{"experts_per_token": 4, "balance_loss": 0.00372, "router_bias": true, "init_std_router": 0.0237, "vocab_size": 4096, "optimizer": "soap_variant", "beta2": 0.99, "seq_len": 1024}
Below are experts of layer 9 (counted from 0) of a mixture-of-experts language model. Rows are named router (the router's row for the expert), gate (a neuron's input weights, with its number), up (a neuron's input weights, with its number) and show model dimensions 0-255. Each number is 128 + 32 x the weight over its row's rms, rounded and kept within 0 to 255. Numbers have three digits each.
After each expert's rows: a language model's description of what the expert responds to. This comes from a sample of Wikipedia text that the model never trained on.

# expert 47
router:119130156136081074136136121162124074113090161111145137154154083067056127148142096050110099175101081127108135141120132146132085153131139120191183089090107130123125118127059088088122119152127145124111059116151104113168128103150111062140169119114125106154085100083094147105187131158131120080146145159164091174234111088106128175152113140124155166151164100100123119127093134127134094096125106141136081204177159120093133124127148146135148143123112141075161091108113156104173085119145157113103129134103153198108145132182174200166163136145147166117145070130176132059112066078076119149144136161130120059157164164110081153092114115097114043127108132124138138145096107092154088095150141111109148166130109121125142160100102195125094140082113098148150117142205151119038191117127114
gate5:157153162144081103130116097105142115090057164147095190154155100080166159123096082148117123106168113142095098129155043100161102093117108103129151133114105135150123083103119089096107150110117095154081095117129162096127102081168133112145141152153143069122129094106114149149168160110131167136106144208184127208190142102134117129099154105146100130152147090093120139166100105179149113104104133136117065149210148099137095152141171181121152184136099121139180147173120118153128092149177168158136191076132193180088167069190145175085071065157117113151179103162123155074153094156145143091145157171143105129106147122143112214086097120123151107172147127141209143139143130098108079152099161143103159141136115164091110149090101137130082191116088136149147133141124106181068105131147168
up5:101091112130150146151174115133152093151135199110122145129144088069158170118133215132106171102180102136146144153156121098194119150216087137144143138092128137130149125183111159139128156119152160149076117139141158053165185159082169100102110154121138118157126150085124126128116122083135136147189149128175094138144179109116140146097145177164123136184071080109176112187127079094155133100183140118086119214140125149110148170110126148187201119142117134140107126182097126132098172105121210159142165064110104133092129112101142161077187083140132119123126117113135175101125081141193132154153150169148111108149093111138168173120095139139130121138171115173116161185126204070143118168116087100092086169107147120158140129114205141177147118164098130092094140128118149180054162110131110
Description: Prepositions and auxiliary verbs after a verb or noun, such as to, in, from, were, would, been, and past participles like taken.

# expert 3
router:131127125161126129106112083104160110119109166148168125178073142157110086085142105112130100057115137127101094117145130159097129099116062102156078171179174143117136182181166167156145167088165133148155079118136054143088093150118074127034107132140180131167074113116045121154106137162154073143146190138162091108141152083123164112078166113185120159132146136136123115188116138129079161134084115081122064127147175134126107181138121091131113208132071088131097171084098111111125196145128137136141072134146104164191121106156176113101120050124097164095127124110145160142107139098072091125115108170133134158104109122149103077206081142118089119097130026130150144132110115101096150167106138101134136114104121116124181129116117138187163155161150176136104129088152139175144133125152101
gate0:124114149130119167111094125139115055189130144143179164125155106095141109151151185148133119162099090160119157060152086104103146124149064167157122128089143114143127127091189142157176067164171156120137091146135137128063100154152149069120113176106178114116139152074114106172126140158152097142054105177172148125111167085125125118107201089151167114073123154112096143115119101170151142124103131112126133183125120083185124144091145131122167186094121154152155084136125109186138129085131135171142069111107152183180102125079119104119091112131140147099063122210130102139122114133081108124092137088160059161164087175127166095140138126119148161144133116140143119136096151118076121159141045134144139094045140094106155137068127129115180177163131201135158065195169142101073157086112107
up0:141143100149151141185157111091102177113166079121095101098120155105135116118071099076126197096146157147152108127078155122223097146088167114168171085142115147105081151126086073110168146063140144119154147158139136133196168155096120135161134120138176130132102163117170100067126157109084180107142130122090163117081107150112168134142086163111123140094163120129091077109085100134154143099138155154130121105131129123172175061130072179149053099143121110127117117128167157157086171151121104103127129162152091110104173178171098125162185108078188083194174149078143147073124171178136186117161157145138168142157172090095130125137153139126110132105107170147128097094168146129128123131088144136084102146168162119143115105136070101092071115149131016146158177100075118126151108134107073
Description: Single capital letters or short capitalized pieces beginning a name or sentence, often after a period or newline, such as H, Z, Wh.

# expert 25
router:096169103168165138114153223140100125098082107153135162104117142165140130140118110117135153071117111116114111101141050157089207119137094129096156137143121167121131155177142121120144132174113093134072136144148148131168169162113101101092113155103124114126106105169135158073089089168120112106060143148195217091106143141103140113053147129093099104152120113160126109117116145149077163168156092116114120116121150106081092087125137132156188177180141146104157101179069110148067179106104136110110154136165117221145135160119132096084116156224105150099076091121056121099116087123119104144175137081174130124151176136104182137131128124072080149145091144046140109139107137137148143194159184113135127163122095141133134146186108087107109148130154117072079136121094090154087093164149085
gate0:154061152140143056142130143127189114079102150117116125118150111136114145145097128084125094138157154100172110116198081055167117155155159124117131069136076078131085158088137135150142102171124187123158123170143139087113146082140121145152187110125135140180085132143139121114111141133179136135184107172135124100121132185156148096148109179095130123094123136069139143138085142122092156139145140167102152102139092090104125107132123112074098128156107127105166113178110161123166125152124147171124118073172081078122134131172124120126195109116106138169166130158121136062181130199119080223113089181143153107168107090121168148105155076151143139144138062143180102097153050101096140148088047057175181127132127066178118170107165104126133096087131119153144125118184174078100142131192140
up0:098118142119126130165115091116117161110138138151144101121167122149157152121104159139203144124071153121116135075115101104182151163074135095132103153159118133168122162136130146135106163180178112073146109100182136132096122115163113175104132163212166155124095160160110161184079144089102172118168087112044123136135107109146142176159155071145169109118130167129096163131156121152099136182165182155095105088046188149180101095102119079095120110117090061108158193145116121143108148076069097128138112104164143157146114145131137107115120111138116100148139146120171111183143080137157140098128100143088151099149073063180137202158093162159096133135151112126173074158110129100079140112135123078114131080120104115137156179086108130105160118000135167107150178150096138118157137149143143
Description: Initial capital or first piece of names in comma- or semicolon-separated lists and tables, such as author, player or taxon lists: Murray, Klahn, Japundžić.

# expert 19
router:157122200176145060129120106094162174170108112112098154133126166091159118138151174143164093192108150132115139136104167110095122138125144089123139100065119123105118145117132169078199120170069093144088135200083084075111124117130149126119172116192150142113061065109094163089095119144135106093152148117181082156076160111143156080136076137127101136132139142151085134099132087162131199122117114170144114131082183129085118144123136139143079074188186114174120175124096128151159127118071155120119156106107103097192111112132138100074072155128079145110074123163138146120105142160130139117153157116125137122151077180137149100202159089131072151151171165123093150151097059113095114140207124077182081148173086166123121102130110093143114154082126088153091159122129162087099148072116105
gate1:172202144088177212160113238140198161155161114142130084164140121075144141147115097130168147174101094137130226124128100083115140084167162136073111099135157058076101136111149124152154131135111140114105135182094151113135169111122127148072072084144115113092103147142119131147143086067138118139126087093187108164122089112158094111146160123153114170130120162130136170156109105165134134077138153143199106108107136077140093130047105139075140099127146149158131091076083137130087145107136197118086187115155088130168088203158167133154099100160113120101135124083105174128157084113106110158123104158166104182167164106101132083135148096127152082099113093154190129136080108134168150141166129108153062096111120130104105146157146125142150109127130119099129136127159104141138161043129084
up1:100063096155159128164111066088079119128127124187140165145137060118107136110084143103110136099153122178087049145135118147211140192061072107110115150111138170121158132086142071122087144189114074112175137122101149126117104112137151128169161099133120151104144138117152136122086123178134184140085130123032097112130138163125136155073148100127111086157128101128070145117109170086101140090070121104174134214163100125063153126166168158114119164100131143113109147161087125122088104148153111148100096154135120112119122064100127139121170131118134091151146190188173121054131096180114159105118148130108125102099093138156165153124081111108107189106117128125078132079111125085103133205174132135083199163111139096150148123120107147132144122169147100112170074179103163133146130187085181
Description: Digits, decimal points, dashes, percent signs and measurement units in statistics, tables and coordinates: 5.2 million, 4 per-cent, 0.4 ac-res, km.

# expert 24
router:123131123123138137113106104149164117104186161135120108164119166172145129151122147106136089119175124106111135127136083102124140074109151039133123123068116189148164144118120086128106144067126116163087126122109122133107139087163133116156146124121133183132106072128100095117080148138143126150150163094168180128137106114119129165074119126065203122185135139177100159118182156091115149183088129111166166127177053124122122205164111168098141106081061128194111157069115092123148148149160055150132236175082177122135119112131103159162136124084150097110177135142171090158108103101156177086077126105092127093076150097175156126137136178150121159195147121094115175154151127091139129139128096165115139168117118076058143132149105068112165078099119121175158058123156163193119120137126114
gate0:130131152140069111150128152171132112116149193147102134127134177113150075181090155192176133112219117177096150120111159111093143168082159155105163133180191167128149131124140113133100153150108164121147088198142134161134108132165129128188167155137177124131132145142139148071067128138123116118167161119194190115165103098115164163129132085147071133152132163097086132110125122196201123143114130121118160149095065113108125128133116075153144123130113069202060177125125194148121084118151101203089159156111190162089129127110118137187100050129130137151171159080095106105147153112141153086084111108101187135121165128164095126082168112166097138123179088118130161132119135098147094112104094191173111118128071135085082170119146151143145118122130108117139117133134144121172095188071077
up0:131043145111117112156090164166148182123139137166109175119131032147109134131112116059135156162083082173153133156132248113154096117141183114160134208164115106135111143083120109147092118143087117160161150084138177200103146111092118140173110177108161075136159161098101137122140130115132089141091144116143137145156100153116102132123092115129130146147178135116133140076117083125188173118139181102138135117166103082167165204093135129106078141151137137132114150081097138118125130155148148150161139128135160140172060099106179119139135105074112113099130106080121127128142074141091103189108162140167103089155149104147116117144064121128136085142169095117146195157137157146140157124231074129112069117102121123175167144130142181161081091104120161174058127116119111130169134171077162
Description: Years and month names in dates, often in tables and lists, such as 2025, 195-, July, and digits inside coordinates.

# expert 13
router:149162163139107082181101136116175171128154081142145141121173151119188096092153168101143084126133108155095150086094158095149088149120173185163138160092131100129154127119123140126074178120170116125103151135115162080161127097110089109144099113113140101135082146171098111181192175148140094121126168206161108068122118139131092184150101099079131099135116137100054135164178133153193086138148092089160085157149148128118139141108097114122139151142132199121140159137128148161121088119122099098148127116143083185093128133171152080110173203086144112159122169151089065125156143097064166141077147068159088176168087111138142085110161088114116176120183163155129087130128065074167186126065113165099128139101116128156150135196138106118068105102125119162087116134066154132091119104098197
gate1:088126109143095074129131178147135145132165093160109109111187115074145081090089130115141143142145099190128140109103137130102112132124119175131114200070091078116130097164149172137087168127151139138119123130175166144123100170173126115124061107069195121174074170133136128147169128215109080151070157167154109072117128159144145177079065067138099081168111136131082123171147113115170161154090113091139086143140111021119137124170061125134117096136066196113125152136113183147124121118145121115143129161117061197121108094150114089089138204117072151105096125096116118141140115122104146144091173096141209153141099091101102118103097118113092153098091119123111150177150090079129133116092123123078178148123128135122134155171071116139109126080108096132146132077056132117138089134151114
up1:106208112088105159112154152115103187097109114163136179173160163113140116045150078140163092215198131195127170167117093110120117154085091137092111150153138069151154129076130109132092105106128159118109089112106091087087131077121140123111063163123162129043118133102079161107133128105127092123142149139093135142129184154091160078158160087153145128143103162117120138106145146087135129183121137156082131167173116089154138123165121105128105121089126132118094159111083146116139121072179177052118142132105163189157134066174127158066157094150155116156165149131120160149164160129159110101122159204146172084095111210077116139113105142070126165099049121123131117101096131164124179137120121183063141141167132160115115173121128126115173147127154133135162113151193132185128145153110146
Description: Capital letters or first pieces beginning words in titles and proper names, mostly song, album and work titles: Boiling P-oint, Wet B-ed, Gothic Rev-ival.

# expert 59
router:133111138107148128159111122134121174146111141071081091116123069105127125104103197107120093144117144164185089195126162168100150148137103108065071127106171114088105149051182151128142119143131114152108074152105111192108125119086139177093165089123144063141141112111067111172061082148130195141124167133055148113118078120142143164193110143152135147153084050100110066069091093139103094107150093122124137078104153133165124190156125097102135068114128151115091102114192105122137138178119171127113139169115161167101103141154149133169150118123097119111108162177122100138122140169185127105200065140178100076097121110161120070155161176110231156115149146125157149093106119091132139142125144145121127144173137122061069129147137155147144140108088160123143126141170118148144156069155099
gate0:158118104125146136096126180151061102184191139167119078135099086127117118131108130123108157167170134173126113212131083105195104152175069117154126105124114092115143138073151159167170136088097139164108060116115144171100161135153123136093168076076134151154116070071128148109146088119115121073102105169081122092116157095136128197156103126093101156077068188099129132161079113169139128112090170130106152140127177091101137137087128155130177098124179149117129090117154121171146166108190101110135074132127141104069135115082109110150090120206045183125131162120102161112148128160200167067143112165167124155087175093129071135166113149113184120093144152097098144137151087156115078123121127151128126141207127066098158128139145143160109151106170170136152173168119102144112146104136148
up0:159117103135121150162090137136102141168169159143121125112099164146142189099076183109065147157136150130137109122148133098131097141076121122081090106079131090112175115089143119187112082130104141227115051075122101134142075159116062156120117100073110158143097090136167158089102097156077165059095125137147062133146159115124129138140150123071105150093093115073162131128064108146097123127130102157099133100132158118123150129129070153093137095155148195087124119105191143121168137064121088084103090106144150041111118149066095194126123087156028161141193151159098171154110081169163154117152057137121154143155129094135138103115078139064144106127109140119102186140111092104134103087100096122158172151162137111127103158136108176121161099143150143128151151130165105107139110112143068
Description: Capital letters and fragments inside acronyms, call signs and codes such as WPLI, KEGG, WCDMA, plus subscripts and chemistry or math terms.

# expert 27
router:131127147106100107094152108169105130147127093137174172158120075110099133115145117137146153167125138190134068102158127137124211127118122135202111121096117109133076172065153107140091118126167134188173124099128082073096069075107113105104163122091135107135087160182153118109131146123075130179099111152143133121071151141190130098113160132168148185052075106090124147117113113128122104201088089088156142088100081133071112123154133119133139118140187106136141109145163113098131107168158099111146185128117063169127173085158085128174101075054111096125142127153148144119099095198056082152140133078116108185056136153198119070089111117114076130132163095138180140162104126195147134133165119105065169161146152139125144126129152098124105122161141171118102100143063127178134093108130155
gate1:165121105114126112111111112086133178070150202158147135124107054127086157096147118139077140135096097104132121112142173140104148149151136120247155076115179081135070143094115175110151108109094135139095129128169105130090119078139065127135167107161149111183095153164165115123200056126164088145164102113107119181085113114134137117135134175092134085073151143150136154164218075140068120109101102122108172108165146164182178117096192126108150117118135112090140112116187183148163089121086167183112127157171062139164122072163104130116077135138099123177164129090126143177188098121116144152133134099136085163120123151132108145170201147130070088113105157082114180091120122102115161099098144120141103131108127093098112104172187116166099167096184169143117140141109120124126149110123101
up1:139142135182127099133093117149125175107133169103150127138078037170122139115152094157118164134067107064141135150132135142112196119162184130215117099116102098167077159096147180116131096110127124177091115122138153140128116098127100082139159129159143096137188118109144149154242049088156116138173101145110139190159088193136137131143146130171135091139139136129107189165183101118076107136115088094104140165116195125214144158131161197075117135117089138107126123107202153135181088107099190125070093119182099153102136125159138173100120141139085150162126110106117118113148136104092074169192110088109120123129098183123096172149151152158060063152120184112111152102157130136090148144088144109112163119138184093116139138102167125157101141117155138145116119079114108136125162090127143
Description: Linking words joining list items or clauses, mostly and, also with, but, while, against, via, often ending a list of names.